Weights of a small mixture-of-experts language model, trained from scratch on English Wikipedia.
Size: 9 layers, width 384, vocabulary 32768.
Experts: 48 experts in each of 7 layers, 736 GELU neurons an expert, 2 picks a token, a sigmoid router.
Training: 1800M tokens, 15382 steps.
Below are experts of layer 5 (counted from 0) of a mixture-of-experts language model. Rows are named router (the router's row for the expert), up (a neuron's input weights, with its number), down (a neuron's output weights, with its number) and show model dimensions 256-383. Each number is 500 + 40 x the weight over its row's rms, rounded and kept within 0 to 999. Numbers have three digits each.
After each expert's rows: a language model's description of what the expert responds to; "raises" lists some tokens whose logits its average output raises strongly, later layers aside. This comes from a sample of Wikipedia text that the model never trained on.

# expert 12
router:455481542508406481531447422541518542499565556515477483509552500430478500554529499568424500511507463594454484490534541476492431543473439573523445483498525504506489487583577533424453516455518545553478453497503394457562560528578545518489423413460459497586429446458516503472483515472520477593505542481536544445460438436487442514455439530423527519505528522491534432525396497479492405556522
up2:508431471510381510530464532476464485511523499424485492482485532504477503483569485503490437496569434555441485576566413494500510458490526507516502532500503487435482523482486557543550522513477469494501530512519445446510514533402482474501532484461481505509479561459466557526559470497527477473527583486565546426528470586502499452541472489499582515460452476589516486540500502514496533603480
down2:546510524524527516490557566500511553516468501545486454567503476478550442470486495479431532461454503456513448464499500457544559520513512489519513413502482433566468504490531482488430518448510535495553479487524466512521499554523474498493496504433500545496457507549545510479522500483460457497458454480466531494462488497553441527463490520520511580519567433433520510508536540495478482482492
up3:517544466509579431494532507466517491568492453438429491518454543537504493525493484514470558572479471548504466554485533487527512487532522532440498511516509434511492557539499509387464500515550480560442512423516435462508481469513454501421559477508411501571463505520446474587500511515571505459532448434539517459479472550456525525533514519498566514454511485503540503510464491516470442544466
down3:556460511515484409519541494517437507554417495477558522519479507524565509523445532559434544408554571508432497558509454475514499407464531580527508533465430579478517554475469536495515450446584485463523490442481545560488537510490416541488515424542517482469517496478392511537513463407547517540504493488466520551584537518554495508514592553552520518521455473473456538538528492566455539495496
up4:456535566523526494534439475494479484515479545526467464502518568491457457514526525535500520506475531519530502549464471517514540540483530435459488565539500489537497475519465487521519456471546478510514516416467450506491492407478453515432478473565419476525496503507545432556471564502496516451453509520505512524531447505499547517536495491531490493490574517485451493426511530613517480502524
down4:515508513496518552490439578473474483489557527415475582495508430500520558451454512399470600515514419520523603452549480538504463521506484533532476502442546497416586478466501506487450518475470444490469485608488497479569489589499513492521479444414473544489406440445425548539505471570491457560510522551544510489444577544477545491524474483428478471502543510505533530452451535390413495519462
up5:525562527506476532438593520485543563457505494562467466491547533503541505521470497461510516555488468496492430467469454545488520500482498457561528503483483474457450585466490477524437469398460511460586452504495521541479499488460460491496496452525509506424544499454515565507477501498510443492557511462416534485491524477535399453514532507468545556487526541561522525501543572482487488501509
down5:463449468519577499505524515453489438497521497485502411475502524483483574510499436488606494571454598516491433529513501493579479494509478529460534527525484436536511464508432526464474432509494507509511510435467490472420472537490482548469526473574545572536393484483496482491522496499522470573514510469567423523470501519486461530526470426454495460491524479517491507502489472454516540483429
up6:548466457550481488469493523531492481446522555547440534478393506487502500443485482472498460512520533468493473469492487435523569499547427523476537479442575476490466535508534476524468594496500521532514526487543384506513524544512520509592511494577546499495431499545486546417469436543442564501486449408559511549566452533494509477522480490538516510537503509504507528495562519438459504507543
down6:541437530507508487429445496496488421462509525511463513466516455494469527465435456496472469525492575517450508541472466503507508457458507562500507535466454431554511509488539523552428568479474500492516522437446523464554436548476469373598528575465537507513494563488507557532511488557414496537477480448483484493574547520464502488511485502483487484568446520538478456552544513456509477501527
It responds to: The infinitive to after verbs or adjectives like unable, hoping, plus modals would, could, may and following bare verbs.
raises: " the", " a", " all", " both"

# expert 28
router:464467513453413512531557415493489519461505528515484525541531509573557466534484548550551517496521541520560475488498570443469456508503497472475471395465511462499505509466567496552520507529412502518486520508510473511473528553446512558453519513449510499495435487521517545523449564459462475493519530459546614430462471470520469534516486548473518392509513511501519448560457484513496470584478
up2:538433565486492477518569460388426494581521488584584522626521464444520581497401424547479469490539505537494430596588458487501515535497472483452473549536478517584434509527550408495507511455523477460546448491533555504531507563539533493528473491500446469485510506522488433457530576490484524519518517516512548513463495549511563535460546452492530517458512478511463500472516512501523514462542
down2:512503459455533502475536499502475522437531555529623486501517451489543580516453531514517542508494432552587469472532437508500551521518445529527574488545509450533532528504526527491518487485491517448492500423465523481479502496454462497471543505548449443512461518500538475510538528474530526486553533479469487484497512509570557483595458453446469551538499484502487464425502557514539555397502
up3:414488453486476523624499441477481472487493541515468532522533489493564553517528497548540417521531514497575464449426572505524456486552478439481415499490450494517538545417528433483537441463489515479545495520454507529465475564559485536544490457509513547511538431456485499488461504502516575499515504506438543524551464488514494520539548503484507469561458535565541524544542479445490561557496
down3:588536463469429504419525500527530530515488551577529463540531479511452483542486529491468492482557547555518525552491410470473512444477561424544564553534455525446520554541466535505526561575518519463478511458523468500490523463510427491493526539586545516527531468480462508474535513493497473487529543473524571490491456481523464442457559541503509527479548381499492463452545427546418563422505
up4:434484498495528517542500534433444460568513550491548518515553522478439500556496566419504515502521523493498506444459541474469509472488645557488584471436474461531537521444521461559537523466497496506506519524504511452489556553476467504420476464460541496482455550515554572524523474516489495552448430502503427445462475498457481526480502496529512560463515534549523508501480491503444505484527
down4:574497555537485503506541546441415462459428523572505506499538500507491533484505510498535484494537537527495626490499501546545517552482491524447508437509503531548502525597519427494548539433515495426475463529488484544538468534620558514492452521540552519413555524527487581494508527428455503471486460521474535518515518465532475526465517497498483484499497495494501485487584511467473486466479
up5:518425545497475474479525432504519486466506430473512525526509508474493464511439569442469463510590470531574438475552514497464498490504491465544460461530441457482502492549447534529581478571457536419472507490504447550488447546555531505535491629491444469508480516512447507486593482509556431504493570498481540544516456518470467536600475425533472380467465547583460445544542497542470554477530
down5:445464500507523438492549546491502546520435509522461472548520532473550467454439451514482486427512472443419534492641460592522492557457475432473522466477586472512505558492503468518531462537455532526506515495527454475493496500497516506463494504521579525512562503467474531530482503518473472569412496574481545541462510562561450492474517448506465533510544539423514495531516477481544544531527
up6:493532493461473424533489472512502484452510431551482576434463386419510529559493544483500556520498602572438520441495529443459505543507435507461518477494581436522478521514530488503457536505460560504493547505525480530453456529506493500514557531458466513556532471514486530505489571533467527435484517497470469432510496469547516497532506580425425475520467469558609492466523486494459522524557
down6:478557496547521465465502520500464552431442561501480524491501525533494514526563475480552510580457484463569419550505432524460476489544502518547449458503470560486489482457473546516494512476519519527497433536487461490538550471571438445547553430451499494563490458471480480465493545509531447487511512558479505481548482544453562478498467506586476422536521547464509534551432565417573496444500
It responds to: Of, in, from introducing place names such as province of South Africa, and infobox labels like Country:, Location:, County.
raises: " the", " V", " a", " M", " R", " L"

# expert 46
router:479473562468485406543488497472464461510527459502457462561525531490502433477500442536522500535477609549484511475490481448481479532486515445468454436561476494491558506472499470548424516498499471544535543443526432464528475486541552394604468570556472603480503523503570566501479586477484520514530498563531558516455497429432447512531482523512481527530483540480502487512463524576465497558454
up0:535424514517532526491455448458543525445569467517491480437491445512504512502474571474467524557547451487472469456513507527531466505441504558410501484569498462483545458501543467484521525524548555574452502613515463462501467465489402518524515543513508492415434474526511509489478553496484423468563445457544587546473517475504514492547462468486503518532508580527475490446523451494546548526454
down0:525441487519491474416499486442510493487533554552491593455539440469518429423521458486525496560362494491448485499493549515564535519505477489443539433479460464500441520596514482449442501506526538436523534506515468508509500531569468515469514544510553559492517507482442487515496545429479520478534464460519478520463516524528563507542478454493488534595485487432499476472492560371437570575524
up1:476526492498511544526499516545535530459523493460481528524488560498512470534608492486469458495500495509512481536461474461459514480443510546501474516503436537484586490492436504421497505521506492599559471508497478538430507485533530459552516437463502496469516548505428535435462485409496521533488473526481508449499460533481433528524669538548525464519470568510466487574463546572512525509484
down1:571509486513540525512557498451532517477491579489534480491466466542475490490500426582504531512463555543572505580469506441438467501524493528550534438472477560500517467517438509482492526470493446391477486548516484544528459473510459489479503480504530535513461458500553533504460550619517503489516518512525505474543495556496511501517506614455531521505549424406553453543488531542476508499466
up2:491557494561501507448504511525456448493535532488505501434516553566471554474484425508459471499535523512516534493480529508532443502558449551517529507476510548507405535555500499537406551492414560500499522486506483428515502483525579485455471507512488455511442585505492531494485498543476574495477520469460509504485538545522535464448472488472460463583443580473543489451489440572524559469498
down2:563484486602525473533525500490451432506509481434465540491494462503427498590436482510482444534509542522492491486526550545491517482447456500451581594533464525510506498494501527554509552486488444510522518533505481514482519512503438573505528484540545465497434517510469458517532485490520498525500458469531593458538481657417447521481467552485488502502565461488386483443492545507493482426481
up3:434517463548455511589563505430529431502549460436505483545488563541544509563512498540484465509460574559509488491492502476549477519504487419437457486474438439463436556546472504577468489525529554480535567479439527531524507415471501559529527472506478555554463475512501488490462490509437455538459523510511583493455492487559520445482436513462526510509499490525559560479500486519433521550548
down3:491513446565546579436483499486526532497463497556532461473549502443511505514471467565527442481505497461434480466512482561514509624482530429549424538510506538473528504529524537479412436467506535503529500457516464483553518530508522520504529496497475536459471500474422556554515605524433583530476515530476468439533440445531497557532521540538470501480496512433466475554468435494509527429471
up4:477474446495480489448530488517483497576459515442528498500528483548448489513537501427454490436539553569538513491483444466440532570450484456384535490449452539515442433529543490517511552505529492493509536521508391476529449483423593533508480437596476502460514482509468521476500500459618525490547502503473449495554526461488535562495438511538537509531550535467479615484468495567525506480446
down4:556550463492495610411502445569517506522431499458483508503546448477472567470473490500514535516484458563521491526558475462490558519460591421405606460463504484500529431480502490495535510430530455501454476526482447482547432549467438495492486385520572558470487444500480449475490487554531455493493516513462506438496489450554445488527443481495497500517540465415439557470543454492503470425474
It responds to: Opening syllables of words, mostly foreign or proper names, after of, the, or in, such as Val-, Am-, P-, un-, Bar-.
raises: "at", "es", "ig", "ter", "us", "iz"

# expert 32
router:456498488505375545544504464461518429527588498486473520521585489491465521592507531465544502508522537541458470478511564453531513446450510508537517477452494474486532470521534498433491600542547549506479438514473400540497491512480491593455521433510550546564497470431517475465542520475510462524545481530514483459437447489476562513487466433519464534449472507532430431503441497528452472523465
up2:495537487537493491535545538562438553529491452549526487476506462495555536512505468528509453532517481462471518474507501467465528570461527497460515487523475505517461477564521508483559495492464508512500601509419572558451478484475553489481470467513426503482578505592477535509554486437508510497453528520474448473529494493487483465558490480502460472468503481451481483527500624567509460531545
down2:469550517498571478424408463476557539553444523518542521485546516546462533503459529528437503496505436480458448509513599487522508517468500518526440461480543546522451570485546529426533500488559428490538516593518575450565511497568513429503410491494487535548515440466488543521522511495470552487477556471523501537501493547514484464450483518605477498522486497537470530503482493552529491486526
up3:548510498440512530583445481538484518457466414440535536518457470477446460524532439468475499555492545505567517461510493466524494465587566499482514513481469454560502523455485496520509486465499540539505466475572458485557448561540478464536537443439481458468525529586529478441481449484555504448540452526446387528486505466568568516518482591525534480551436479524490539560515437601479528485483
down3:496511458554486497445523546451478465473513509446483530506394450517495546476438506520515499421521432476475443430491518516512489507505496556498477496510485505507581537531534538515532465479526528564499536585472507512447518457555439549437485495476558481553558501497551479509529474477543510458457507505425486500556468512531417525449486493544574524425558424537428431519487447478500547461511
up4:514472495486534518513516391506500503491532508510506435508482482538512517541527517544489458550478407493449510483570496441534530454451507515510432459600538561432543428543522474488511509521432517455493514530483417531523577510492502511475507471571486508484543530542526520446488552525524537498445476438506567529533571495519490503552494471485499516484497508504436475451502521490526440501468
down4:462500509465566519441524449487474529479420521501508572399561495486452403517464478484443502503512523501488487457516487524511535522486507509477550517507480427496512595548526531480555490511468453491520478571529444482471500372485479525496519514474523443490516468478419450524506496523477489480516572549471589480482404468540445441498484515496413488508431454542446484530526446441458562482482
up5:493504465560532518524461540479490503539545504499517466502525560522378460512458499521512525467448484499451470518584470562538474475407459556445480469523504562478464539472533515508499558483539499500495518456495505484601547461538442555576535434485493436590519535533428504505545506492526502527443508490556469509473515526465512510604466477526550468482592476434460579517479513465454519527433
down5:508512486446506497491513524531437499583550526440480516482529476451518549500515458423546499571495537503571504516469544460484550519489519483596550580456570524495536531489493419517496512496431425460506439499528504570458479498535536456485398466553473444524475501484558440462491457475462510532519506475522426501517480417542487502545480489512482526508525490620514387457535549523572533496539
up6:556524477518466482557546539580496448485478573519510550462515462462479519593542495483570527464532520482557481481529443495475552493538527555532426521526494520466496461578535505536431435569536505489418424544520529410462498557464461551530467476474551585473500431499506501444511500496490488527563453539562513473475476512505485500514568527529524488555489538512580454496531442479474505542480
down6:494522515492452476510545500443458494531459558629476430444460487486497517481506524521533474516557506458470516468486530497431427550548483556472589464514462534546590543523412426517470511463523473426510552627492502523559462461537574463440511545465499498533493495507469558530514527500473522424425514516586583505530490523515487493448510503518570508517543512485549462475521546443500504466462
It responds to: Prepositions after verbs or nouns in narrative, especially on, during, after, since, before dates or events.
raises: " the", " a", " its", " their", " his", " an"

# expert 20
router:503488607579442452558519454434486488627496486488480559490529549525498479584497536576478500544486612465483479467462488467426539509521478436445450393522536569479504481505513574553546505450502541465472504510509440519546524484458524553446486494493534475533494454447536514503511511502496475560535583491514520468479467408457503445532543592523450536469444552507499474481477524526493480498450
up3:568463451480466494506510498511460486540490451550503530538475459463566518490500505583337482499530537544558509498497469484542493454496516487387461554480562447462408445541428505563421526515569471469555458514553441563449524506522506540528527483505550524537476468561501475481516565536534538500416503497558543458413511489495481503481460508548537528500556548505492471468528486481489508526496
down3:459438572533509470466542509510460578548440420500506501412514479497523423507435462498517527502549443465546406419506538512537545499459508467521510461561539547508490540470466494516493501464533485475514433490488532430549545564481492520492534503462491496463508558495499500561554536464501535523500507550585479539530486531557488539481494420469438471476570463496513468538512517566506523482469
up4:485523456503476485507500562462555482484474486501481465473514470533462418498451420420410479524501491490511565464424423511498494522477435482453471493494494495579445471473511483496472469464510472538506530554526546506373516495497466497539472457505482485437499511503479505489492523500519500466542519548580437475471431416518517515455450517589558536425516494474466466504536453496502526533508
down4:539513430508476542449527545489520481456480541487472493465443571495469504461542517511487487491534541428509616514608499520476518502564532504496540501510540486567532482425452500479571504485456482467526535477497566509451520468504506500538480563475486496477455498488463479545482461459479503543531572474459486498513500566532438522429482454473458478501467497458519468518548531557480493430466
up5:505403497550509557519523445547481525486508616446466582519497479516544475517533555487490473476486464568469539468455497537462577466502522437480527460553479486505475514453458510516495511441462493522497593532489501560449508519503509542477457452487503510568479463578529476499498542499531498475549431541470558477523468483506533493446543472446528463523489465559541488488510499452461485471479
down5:501475436511485557480461487485524512502548465517527453529528485530501447561471495506517502554446449484472444437436576394515488452477438525551466475479554451503515592526539426482563489551557578527483493490503503481524420552471499525560555513501461415442487491459553509505533505507421492480437573487515488551550525523478523515476539464471521509459518472504483495440481435546558548515436
up6:526546454568523587508504554484498502543476498392581518449488498511465470501522563510477534494547486464533472462539514498506433566511415469483460428513505497567460503498486503455479485477444569490544496445527490496495423477466498500451479517567487525567533511487480513466457519538516474500453516499519464518461468443516501506502532473491468499511532490482467506524429586485488463462508
down6:501560491436534503456488432541574509458486464500469498478612468537484450481480433451490504476507490465566493476484508463506535504468503514489561471538529423452540571478498577516485573501491402580418488625490469426495528512515483522445534426527516483421486490479547495490525493536475504521502437548534508541488543558523475509553514484478536556480449564544545543467512442516579444561499
up7:463500552497568468484463444582448462552453496501551459449451467501481496496461542544435490507556540450489495486470523513449441578535508497492492504493374562526550511526470467500472513495492536485523517535491478424422576524412425517505517472494505483463537534430554492497473520508472513519524532488505435590425566517500502532530469468455508470505538535492499463534439509483537497580512
down7:579495463467429503552465494495463528462562461474464628466544472577500470478506500512540494519489505488457479517483512424489494488440473477446502487516498551480436593529462489533449482466493468490550528477521501558499484433510479502460452500547565506449485472507420435576611499484477484559473456498569421529544437482461461489537570476521509467552495535550502518576518427505559485601519
It responds to: Pipe separators between cells in tables, mostly sports standings and episode lists, plus semicolons after numbers in score or stat lists.
raises: " ", " N/A", "\n", " —", " none"

# expert 25
router:484447466455452525527468516471484452470507523512529580507571505534540511486526507507488476491494476540448463484523492529467470553646489497474510440467544557567557523489512529455400522514531478525462526505567480413492522429425588504541479520545573509476470465493524506480528538487462461490564531414565572403492466458511520488485511472568558483461542565367497477521482512502450528555498
up2:555514535467550540551454407456512404488483497511532551509508515522530492506519463545524501492440452464524523429556418460472551503458480538524447458534519546530497547542476481553502480467554510480543481529532584509465526520518509526512489534443484486419482411568484480548584598533559435490460522526462530489424543423540448480490505539506509472539527462491500462428454538509514500465448
down2:459523470501486483550573566459532476530507526485415517508440508500475395479586524478466534497512428502528461511397432512516529493530579446469606427516473502468539536547583493528472460514470545499506518490436460489469494469472460547506522452485467526505514603488554520525539432468421555473546538598510504479546513520502618535528488428592493450500443530562510550485539490488420520418613
up3:504552483520439526513520498463549545530542450510515482407527472585442533452447491499454523517549464511493497532487511525487572452450497523480501461424442461539517494487464521506493549497457464526477485575449491466493493587485429524457445471469506486496510494527547504436556549387525434480564555526459449487530490467389454474485485445420529545499421457517541483557483532580432430477448
down3:486548492550480501552451515467421527468510503486520485440446506455485449449532551422516526514479466485500490501436563442526498491528490541542497535502509530549505495535514493545474449472483566536520500510541463506482541485553502546528546578520486534472489504513470503500494566521548528504488457483493513556577496534601538463579393473536480496523480515489500491502529472505495497497501
up4:451450516441500536477526541480462557487537500506597498572522471505543508454564468433507530489493402548445525495454553508499535552512476529506517482538520448535464501503541536478480484512493471530556500568533473446483485531456530518421405556491543494513439475467444485458441513502481524526534575503455458565501480542507445513528460610490572456468545587476495507488510515487503507438545
down4:544637440449452454556464492426527491538454492489488475472505538485460384476562537491466485505488568523481476484564542506492472521490491484490514542451485465513474524499489441513514497507535492489465478588465521443536497521502513449485557499540525498531493575590459510571510497448488499509507444478573495444539544487507504415473515532536497491507454462469472507495555480509471508521483
up5:479583467516468559495416499545552509511506564383452535522488476482485462535478514380440467452466444537447503474511526541532428527446494484561422501512482430530474574521465413548431518496448508543460436467455518472534531466472509507596504492474507511426534485506432453475564534459528498460520428499454524487544501424550499554499556487442549571494514526439495499476534558480522526492513
down5:468464440424556419500566481438517486482451457507471514468493513546545520572585573565531503539496484500501458497463500389468522528527432520502582565474518550513508482565541531461542467509460508447472492510572519537508547469549503471434473466502507470564443522457643465508531489470445509533498560478557462509456437557485528435552494443515533452539514515536493509517511431529426515506437
up6:523478563494504510443549417489519543526538496507495566525536485465531480439436547451470502521519500511516439492528550483495487432518526480453492550493438441508567484481470520482475563509520495438522484458553423520480465471440532570459500542534529502476557573547595547492484487523461544476504444532461549517515496521564493496427541458499549485528498522545515483532501451510459543545488
down6:527495458498510480529513517526533462556477492491510479500552474444478494531556476442532499491504504522530443527487485534451487447543534561580535528568547487432493508454435457494494463539450497569512582521449525475491552526484479419466515500509511552507579517498560473527486512544498473529460489483505457477532475499454479532520479486531489446522424557518507473475507467499542455487475
It responds to: Connectives, pronouns and main verbs in narrative sentences, such as and, was, is, he, who, but, often right after the subject.
raises: " later", " set", " the", " a", " then", " is"

# expert 34
router:468511490517473517521504502481482501485514521538564545521516453465519483553556522510539490471459493533591456435529528489496524483517472484490508474522509557547592518535490519483465493449549505540459514496573452444470567442464552485470449536534539558530408438532556444452475511545431480494567567548523558385524470477490418543412539543485607406508445493478535471509461470529515463475501
up2:512482472445575521487537374449507507536510514471564460542520500515450488461524517494508460504478521536512492490493562450503515525410519486469448433557497541513461466538532476516517535468481476482529523550467466485461451524442578537552466563434534512542437554481490538509481482455443568456484474491506460538449501560511445531504510529520495449495582494565528453547516468495438461447495
down2:495554406480433531513524488479528516570517468513543427497543463492469539587532448409437552489496452499443549481546522524493484545439579428517540443477536535472517477415528530521481530443495490489444477613499467490492499517474536576500500532508539467537481490568532524510514460514523497547515480455478474520500591493564468473436550471517472524518439553479564505533489445515505508378509
up3:507514514531475418515568532475566540398520544433544598583513474518456528492414439461518474493525426498435555478499538511489545509481551434522469472409518533569487492482455502539467542441453487551566416498512436476459506511514502512427461431547584463542448484509462454457483459459518485524565612584466497496444521566512468467479541493470526489543553460480511564472477542504503525497626
down3:464524453475532530503474505553500511507451497532421532500503481552561514523618537532502534509555511541547509473480474503503441513486501484525501563528511452474544513511486500521491519516386453489431488520453555435469516434498533559491479520493489524499487472518507440507468431535520499533519409472511565444528465502457543550490473520494526513493556511500462479496471487593490456530443
up4:520474469562513437511477481564524567520524596597400500542482541490495525501547431496468463536513521477505471533530517489505592481530505559484431535404454528534473523538484442514519552449505583516518513467527402449421488510498551465499497455523518520492511452545494430528526566444461512511495579533486535496531502482487564500410469455556475520464474405463541516517515504462485440518523
down4:501471525551529501491479476433455561499551459541475533481498416500511528432546460471571458441481469479479465499453434454492524513527513580541462499464607503531533569533477567503494532451496435556479444531465508506438491411478519460546507475465522590496486485558595493524514399468429439445533457542469526494553490553483496424506525474529468521559531468565512523486483509516442560499535
up5:484498433478439501586559550509515450475491522484409530515490493526446543529507455545549508492482494495507522569479503428524506608523480485495523528454523483486449575553464492483521567519491500516502475421456452509512497482471548488465510450515549520493494529499436557490486483559513490523486526502477528501551514487582477489457488459481538453531493473495469483467531521491570482469587
down5:453586475545630479539483460505477475486505513525525503454537535518498563483489548506515461537488524523513442484562494487496491497482528520551484506521474434456484534526524490530495474427579458497513459553464496505502511465583503494458476531510428492446523571556529519523467422498463563536515471477502569459498503480509474485522539488503559444499444449537525479516498503580405512464541
up6:464467530534507516538547517487468557461599432478524552501492533530452515444487486513470483545481450467419447455502553557512502513577491476478512539446485511506486471458603505449487482580532526480577547508486573557426447443514501534416464493566489456551487466463508496512510560536473482475541460543548421510506492569460592539537511508544533512537582522487518472482528560461458565527488
down6:529544532524584491415546443500440524522482500501475559466467499529495463475443549425529416570543513479428539512624485530550498502490458509522513482448499554498567515495432494451445441468505499512512581419476512438528508572460466510505498417527521508480455561584498507470494468509555470529517549503492496439466466455437560511474517484557537515516573495539491551552490521503478502566505
It responds to: Conjunctions, dashes and line breaks joining clauses or entries, plus "(age" in birth dates, such as or, although, –.
raises: " the", " a", " is", " currently", " an", " both"

# expert 10
router:462488462509478515508535522487437569500529491497439497528474518489515465519517513495554461531521483473551457487541571574580512550530480572560452489583567472464510440507456551520541500527504603561520497472512437518550455474504514474628476503522452483480452497492542533472484447448433461580508501571475456483480573440513500488495480474422546524525491490528503468444516520608519500504512
up1:598460491497493491488519499494527454567508506536468433513535568467506553462540493549469530486513446527494500503454505508503426470469501475504516536498499489416470472461579541460489465493521457586506506466528485581471501519537437452539443469478449519442539432463474473479416539537469471591495466503532510566485463519517449488443466422513441543469546519444554516519479573461493510565506
down1:439518526462528504520439433440527472420536534543488441533500465488498524481534560448440479562434479571492515523538535497558529484463440503553472502471540541532470475485518470587572434528484481503512542508435464492461494435499401459499502519512456474468470538512469540491501524445505526490529415505467496459492464481536530458506443456504533466544471466488432549475511502515529566422497
up2:507560567499519549569413573467440526445511515582466503516510533543428516501512503533507502415466474491498524458504487446561507571532482465434467561491546535505525446562529526483524476497480535512532478508465524514502520419506510488495475469533533510458507472454493469486495432527478550462460463456522434499472450463482397427442513535479500494498566518551572529442478524494489557516537
down2:493365413522504461518473508501443528493482560550491451475446454551499493521471454499476408455456426497566435421593512454528476476476523482501470478513533515564527490504465527557490457533486516474440534424457446541469512568504537482479508486501461513455482566493477494482462482538502469488494557467551562547511465541481495496489470557543545470531527524547487587435466493414559484568463
up3:584512456463486469517454535475415440529473534515515548533424527466513498501489500514525480563565457487510467608544603513484608534489489502447499499542544523505498527546433585454526477568539510476518519559481553473528513478458509481495449546473525542452502543510509532463439460395466495527519552463499540461514526560510470402426491461494475542497491543495491498512465433457553468577522
down3:510527489426500539527450539517475462431510442524524576429490482522465546488503484567542465477474507487502491572497491518479452485445496512451493544471473509561501508529520531464477525552528504520476498523488584505536510524529529488556473601419474484477470461569480567534524530533482531459513473475515516481466437496502507578517491583453454525460522529441459529579530488414465573534506
up4:444541464462543484499496515474507517479573504485512438483523514454546454528463418459497469446472494491585460533493584536464566449442472497453515517461511526465544505535511490509443427506558452586540485502537537529397560445468571562459490475590474517459550520589492560506523497486531524514566454529446517517448492520528496555509411486483561514462523465524454509504544480480496511502506
down4:485508501424464487490503559548533493544519473540501591521505440505455473476459482456464439539439448488501522495521523588454437439613543478482500512500469467459500571551602480437517522551487469498457465477478508461417487493497487519456483468483516474471501472547436502497511487426466500495535518476552497479514459561531450478443594589501462407553500462526542507475534555424517464496540
up5:524455521587501475445484539452479473487580505502468497515477549498458511439548511587524544475493493516520463468489520533496505540421471612514507498567473480487474520438460467476454482512448529546508543465550496464499516482485444524509521515467541499540529553565519520477462520481453544504491513483464527489486425504488555524526537511550504529462439462543488481515507508463482474502497
down5:468502550455447533521457516492520526419474506464455486418456483504480494472492499526491458450497497530447480477508468487525474485443503497443568540615529504435496539506477602509437556393445488449474531554492464377501566469490509575533499594497474520512550514552489507522544456468479499454581532416504494434485491495461517543391521521558464486532510521511552520522501564449460515534494
It responds to: Adjectives and nouns right after an article or possessive, such as public, top, best, high, good, own, big.
raises: " and", " of", ",", " l"

# expert 41
router:493459532545502505528462463498512421547491512380540432489524385481522504510536475463530449484426475533503420448480496523561454501506534580468474521493539532563506560540424557501521563418544565549443504507553539525534531520505498462502491500522568505466484476430526519515484436461517431488497454500510492467514472515545473499466542535470593479585464562545510513510522443544485477469514
up2:470471551517406481469547466502551527458486542489482526522441419523532523574457485539493540556585454478465480438517468440476526574484494490471526537499416499508485540461446487481543472472467472446469499474567563432501434587515497497428573505442467505544481464478525534499546485455513460496479576556431461493485505509579486636467420464444532542454450507469414519449532467435483475493516
down2:485528446584482472559520481447442542524512542464501570519473547508566471454488529466490529523528487461499518508506553471474469481492528520535419497435444519497557500453440521515533489552520489442512533488454416461523516431525503572519450458397496512523454534499368556478438477469505506462525518476575508600513519533402506450553510501554523439496470528500550441534482450475524502465541
up3:473546506459476507521557500455489466534463500441452493522488543418492508516461551438520506533432470515501583478542540504552504482486358455457549496558456558501461513514563518493508501538442465510576548485479545496469472525432551460512518534481531448497555508545507549469482524501551508490556490496578469571509476497491427502532480492514491494437502450588511489480519511524494445531508
down3:479479558519511520514478484489464470462454483480431460545500524483500482460469518446497396518487439453446445469515534540509513529491499543500525569465498482497512572500524561482439560534458494432501445521465496520483443525492450487462455501468450547481452498523454472535567492547460499475458461545484442492517440485429451487492547521604484585483577470525507534548483441504526472568396
up4:541542458513435443477500530520547502547468453526457530487494501506499514548440541514440496455541457401450521517501530470559543557503463507452565459520526544506481504470516494500612510487456524544506498499476459458507568584517515427528497485521515443464441512580496495517536453577488490611453464504519533425492512494567502469523484507499489495591491482435502461433497448534485413481545
down4:559523452523525553521535519449535470515534448556437542513512520563478431556495480468441482492485486498544513515508457499489514497482436464497508541470452463525469458618494523515496491498461482483482529481417536514514488454497511513497469492558557573502497447514426514491544480449480525456522442548510493526444486578572602616554474440448463453470580530463508481495508568495479421531548
up5:492560520512528493447444463485507482522442487453549508587540476508481413476490443600509532468474428555515517512530507509498492531501496473537514499490405554489534522554520466519539479408486477440494503485488511433487533514494491524523445541449418553479455491505538506516513467512540505503521479521500503477481544537587510460531523497515506471536516468552488417501493489438433555490541
down5:539517525552457466433475489466480464434449496518474500494546506495533426510522568448496459502472622587538478510489475496521490475448510545474493443508472475568514472551609522495500571513605474467504469525502499536523541493453546477463532460539515477579511563529495482490457463523523494515464497471474509478534416486484588483518514452534485429391546454440520445537506477497553455510483
up6:482474499492501534470454524411470586414561461504501475560516493454494496579459546482564462432417486476523562454512499474512503512509501540524494454478520465513555477539515555504476547497424466490492449563532453493548505514491523459430456525563507461496420486490500448496484545517530493449526514483563487511508541561523587451471466483466491506528429473519472555448483477467491519492531
down6:506404495488527507467455481547449491533504554571532520450568477402493498433413467454484467466452466423501473520534510486542493573479505454512449530553622514434396451498481593483545491468474427448538537480478491463500560562479551497530538419502494502436504521517440569499538535492499494469519539468478498485476530453557493477523505525478574464484413497493446485508553473467459460475439
It responds to: Closing parentheses, quotes and apostrophes ending titles or names, possessive 's, plus this, there and World.
raises: " and", "\n", " |", " –", " in", " -"